Experts of a small language model: vocabulary 32850, a shared expert of 256 neurons.
Below are experts of layer 3 (counted from 0) of a mixture-of-experts language model. Rows are named down (a neuron's output weights, with its number) and show model dimensions 0-95. Each number is 500 + 50 x the weight over its row's rms, rounded and kept within 0 to 999. Numbers have three digits each.
Before each expert's rows: a language model's description of what the expert responds to. This comes from a sample of Wikipedia text that the model never trained on.

# expert 24
What it handles: Second name syllables. Second pieces of capitalized names right after an initial letter, such as M-all-orca, M-our-ouzis, O-rop-esa, H-opp-u.
down0:517579555522551464458553479566476526432466542555479458435498514599481492528548490532518461497403484543515496466330517480594515490567470552522398529404584529542545471488477438439445476427514383508502563382513514461476552480508483410525543551486495511540457495559526485393379469477518472567
down1:543525520473623549479438446501443538430505578537541550506533499579470469480548530403445434560495462531447452540618511473496530623507479375510537486537491506506531598440480437474497463522462512507565471546495574532460492575421460507543507557353508472534538522470544473482555475471549473553

# expert 27
What it handles: Table cells and name endings. Pipe separators between numbers in league and statistics tables, plus surname and word endings such as -ović, -ski, -stein, -ness.
down0:475514504476439484502505503510500505524526571491377517498511499557532500448441553511443547463527539455500501593472502473545463456575517425486516477488509407421567593423344441491443452471472552418518492504481522628465490517458557541423505483524485463579451551491477512511529507601509498520
down1:440496501555490449543488484496518455532494439459582493480504428504481509495501446415491468503482532604415435530500449426502490526454519537491515516577516502532523559370444583443504541510497414507500561529463399392409490517447536512508511563542466548533359468467592512458511482455526441417

# expert 25
What it handles: First names, periods. Common given names like John, William, George, initials such as J., S., and sentence periods, often after a comma or pipe.
down0:585459514534478461573543498534586528437443564476599531485442552532482490544532523500459455525550457558536508567475485513454576465441537518558482551453577478430451530530460460489500451540459519454531479475554520628476530504538509565397560522473409554428494379518466581471433470537456504505
down1:588547548429457482456608520552482489411487395568467526560485495565569512413416474462490437504524428538502610504500454585456448424428490511467536446616524552481406525463498527587512498638477557526432508578504381480513463426475509445533517558566492424460448513540467511462528514450537391456

# expert 28
What it handles: Pronouns and subjects. Subject pronouns and relative words starting clauses, such as he, it, who, which, that, and subject nouns like the film.
down0:357484549516530503550494433500500453535509538576598475571504501561472536419393529474470538437456457495540518524549507473593434552517521572403464511451501474514481461491548553555533440492558510389509448444479510483402437480524411501500513499478507415543493558514633476484470490648458451557
down1:432500529499409551437450597591540447531520487472553505547463470489428482544445424519499473504509529528501542483557523476435580474544479541584497456463417458545400470474537434444414377544460518573488490500585452400493500527488523507491523459505467481558563530488538477503507504511549510474

# expert 14
What it handles: Name-initial capitals. Single capital letters opening a proper name or word, often after of or a colon, such as of B(aden), of C(allash), Species: T.
down0:517543421530555538502523517450504453504435557605460585527432457474509521538490389565549475493443511409444505483449471500453498569466528509419505511456540551468499417412494574489559536489530518473469485580524498357519515472414455632500409549478546481504502535506486480522515598513396513449
down1:510446537494499438541519556501454546490486473542562510501584518510425500595499539646523558550552540442565524562397534459479446507539547476482416451473540436486500498508556522399488450518438487455545473521508593476512423460571474509505421481496387518556578471531474455611469475515532487625

# expert 15
What it handles: Name-ending fragments. Word-final pieces of foreign personal and place names and of Latin species names, such as Rivadeneira, brauer-i, Rovenskiy, plus Jr. and digits.
down0:480468515495479510542490465577486445552557480471475544515510489460499514523529499438479547538456543444575488494421491477570438567510466560536527441536498481452460445519474475421438494469488554501539513522488549533469371480585460474502534521404512640495448449614544523427509459502615489454
down1:397428447412528458562576475447462413507569494534482474508430439477526451502543521423529526548491525506568559495497463490541456459438441551517552539533572448406523521459490423525444527573482432483517501484459450568569508406542447543551434520441511513457472550487424514411534472505517510460

# expert 6
What it handles: Mid-word fragments, symbols. Word pieces inside names and compounds (Hab-sburg, Triple-A, viol-ation), plus dashes in scores, degree signs and decimal points in coordinates.
down0:549557522505480486483452405493363514591525540530563525524510495513516532442497471481455452496477563528537556417454497418500517544587383542477522576470468565513509486447457530464541486503488647429567517523524446374514532534501402474520503426549473429483529551492498531503499445459436556528
down1:451480477525433521525553462442603460506550573510483539489566483462462532523421491503440523465474483507507536503514449564499481579544555522541497590488487487530486581439497487451586487538470593487541442428459515383597411480484411551480568540522467551529478479478351486499544520525477548522

# expert 20
What it handles: Birth and date openers. Opening parts of birth and date phrases just before a day number, such as (born, (March, In October, January, in biography lead sentences.
down0:578481452512498493543537394556534597450546472523492549468490446535454559512511469453426509384569516462537534505518459488539505503536510537489489494500465567514434461545531509550498425446451443449456537627485470385481472457503452523461596484533461431540443463522504510463572545465563541496
down1:452546479498497443474491589510446511506524484588525524517588493404588551466526554510546465451609494483538532412523489615508576507475497482516540591532559384515444503490482545449449596535437575531518458413449504468465472510544485511408616453482574522577470459467465595489516424475492370528

# expert 18
What it handles: Word-final suffixes. Suffixes and second halves of words inside running text, such as Near-est, the-med, al-le-les, Wilhelm-ina, full-b-ody, water, wood.
down0:416489494507421446408466509489454472557415503523456485611407554618500536477542425504642525561509471455459469475461497583410461528479560475465558496538552521570536554504388483464486479488464520519479418452559545534498413405472397481444555489531446497527530542503491537556534455568549492491
down1:494405650544586482586501468586551550478516459581440462451444445465456527420475388484595444484407492470566504478468510530481548512483503479501498528494467465575509563471437442478513498531526437613447438512485423500481519429452554425466510493485571457530470492390507522582464455529506477506

# expert 29
What it handles: Mid-word after capital. Second word pieces following a capital letter, in names and ordinary words, such as R-est-oration, R-ep-ublic, Bl-ake, W-ind-sor.
down0:607508539499463589490458533516511516499539456461496390466497485525542557529538476493546535536504535415441438501471464475467577447465541479567444469433597429518475493370399477542490514434546424494486529542614526434435451581537499443493532506501448496491574473511535605457496513541542507435
down1:544443435504467415504483448515540472512537502517480531400459530528609597470455456581461487528465420486539632563507453500492478447512546453634513507526506498432484427464431588480582508548489391526498483483533522512536601496485445514563460438534449435520493458454424498456526504453503420507

# expert 19
What it handles: Capitalized head nouns. Nouns completing named entities or titles after the or of, such as War, Cross, Church, School, College, Army, life.
down0:492479416533535544508535439454502507504593583486357519428470451499477477472503431478419368559554493482440486505485529593491506419464492524427537436475461570522504522570452543552423614613492488567498523484501484505447563504596561388532465550401530445562510495521403514586554452454467578570
down1:449510537442570523476542531567476562524583604486584575393498568460443530445455515523499543505462479547431515538486452478590539535513472469485470472481505489449532494491486504594526553584524512515386529469548438453471399505562506481408451400464498448529439573531457469541477484590540573459

# expert 23
What it handles: Word-middle fragments. Word pieces inside a word or number, mostly after a first letter or the, such as c-up, c-ap-acity, 1-978, plus nouns like part, way, time.
down0:549525477505496481462513604532460482559492491509475551513498522584532505535464456459509507478535558446531420460493497410498554468500550530529500516430444558477447466577538540511537482513531435468512463489488528433408501530553457499502454469537501472536544510574543551497523545589476528579
down1:464601500510468485535483504549522457539456493480458567580531525494505552527575489456511507543469447504500433446445540545508528525529499482450466412432463436416584476556441449559552489416563553529467583510432455559599440471364564493506518526500474505571527523562496390541515423535493608462

# expert 21
What it handles: Listing numbers and first names. Register numbers after dates in heritage listings, like (#78000338), plus first names and opening syllables in sports tables, like Mike, Giuseppe.
down0:477516566410471514519490488565484535380448517499557491493460503474485506489530546535482528453529413543411467479536567484512599404523513489473541477556540596513533492508496553488466469468471507545523500487482650461506553436477549527539531391458606511468388520528473464534542543484522444549
down1:524491451476444487550662484475525503530446458458532456435495350398477485438535549498496449455408477446454485449480533502479445542470426487553484477579527531536509488558603577574583486465457476492457442553598440474498593466481541414558515476533480412457493507499484523498513522567517537485

# expert 22
What it handles: Word-initial capital letters. Single capital letters opening a name or word after a colon, pipe, dash or line break, like D-orothy, T-ampere, L-ertora.
down0:537507517423504511542435581597468536504501457588405539441512537448478446432460502505507562566518554476456442449444509428458445467571458560547526451484464450520548544549512461425516492410507519530557590467469549515500497366458489563482502594425475570479429444486507520488485565485489456495
down1:534525543543491488470501435549528523578485429459497495576488514491410427552476491511566413516508510538471531597529533453474376556491434587502546543484553541601409509533524486534486529522543562534553528483492583456498514508569565515478546481474567484434511479455514503553444528453515549529

# expert 8
What it handles: Scores and sports numbers. Digits in match scores and statistics, like 0-1 or 0 - 3, plus sports words such as team, tournament, appearances.
down0:503540566517477454609526424455524490554518406499506557497548553499603496516429519492490550500494568556504526507498464516536467542435496511472421524467485548528538621545525405502541502525446476550454473418513496478471581390514533537541512493511433468485431532498429485573465378507527525471
down1:481491441506458484488450464504502525542437515583547500430489432521465442455414488452438477478439547515476428528485563520522497443567430565475438567492520535532500420579467507538447447555468456520510613563422529504496517578544483577496519484361484499525441552515529502530536424568456551435

# expert 16
What it handles: Country codes, common nouns. Country codes like POL and JPN in seed and entry lists, plus nouns such as success, business, yards and year digits in tables.
down0:515466517520423449494566469555462497541521436572636512468505474564475481549512489550547551439480490479394556508537524553507450497495575503493451484426433538415446510463458520486443490431416487459522462510554482561552547458498566493431512490530541447506614517530451447530530553504483577440
down1:473468532369531551547457446524474439373485566433445464473556419478462490524535602516421476434498528504526447555531621587512472454488523502463439467521497554484549507557484488489508506582472451600486548477485617395455505507536510483582404532533455487497480474531472510471562489506492521491

# expert 4
What it handles: Country and place names. Names of countries, states and cities in tables and prose, often in lists or after a city, such as France, United Kingdom, Texas, -shire.
down0:567548490463612479513462446575538444539518469553491521486447521451478431438454520533415423552511503511588505532480484558570408532457555530438449482480530565571430515520502411464534450496445572547435523571483517493364443501548490520538522441462498575412439392529497602499433510516519566508
down1:445487490606464412468566551460530543562473525544560503572485490503533509433433479447528485515517519495445507502460464497569406530468485480480545507495559551491500456488432442603539454429502518576509493594459498498501478544512513482515510572570535561492584428429598579519494452488448464483

# expert 3
What it handles: Sentence-ending punctuation. Periods, colons and semicolons closing sentences or clauses, often fused to endings like ing., es., ed., before paragraph breaks.
down0:528570467502405521529509492449506504509491460588542445605589517453501472427528529401453590523452476479420478508520556505445463599472453468487464467560511595474541435531523516528501529541532535539480538513515492603477486611470452531495517552438509383467527596471519555458566482479543574590
down1:501515450491524540558589482439542447630514614467490562451568501504496470455579476447437442447553543631455453462500440484474498533536478497487434496439526441540469364404508602462561427496458605582617489512515516543547534511538420586543480462499575506543531591465559497523420472396517515477

# expert 0
What it handles: Commas and connectives. Commas, often fused to a word ending, plus and, of, in, joining list items, appositives and thousands digits like 20,000.
down0:461452613505432527534541480537560498573495456395435483470542560610494554463560534457547398593507536501460504529516517272390493421401445505505558487513452451599521511556410433471472529476529509574522462509495503520572537502512472342552525526466438516472486397497485485602494494434468480553
down1:529520539490463476482562492473579525507517534547619553517422545511584404516503461517552538480498576432443455552508466524501523514474456481335457558502523509522419497441471500486466553381527543583446460527519502472509502547429519495498475542546429525493530535499500399547569471440533478601

# expert 7
What it handles: Numbers and quantifiers. Number words, quantifiers and simple adjectives before a noun, such as two, three, several, other, first, new, plus numerals in dates like 2013.
down0:377423560499603461557434433561544460504512432480514438508547514437539451444517499473482540498533446536498467565449563476460590481605527524438504461470514468458496522501473547549466553537506554542504526485528569484480502412548475529543481462457543495453472470486538633517492476517520382533
down1:477497526522513488503505508479502524504504500532475474549550514613427462574482440531489564452445543553467520484523468521475488528461541406448498535542395498503548566514518483488501567480481467492455490502430380464588508525486455508473498523473551489454498442469457452493570515544566409382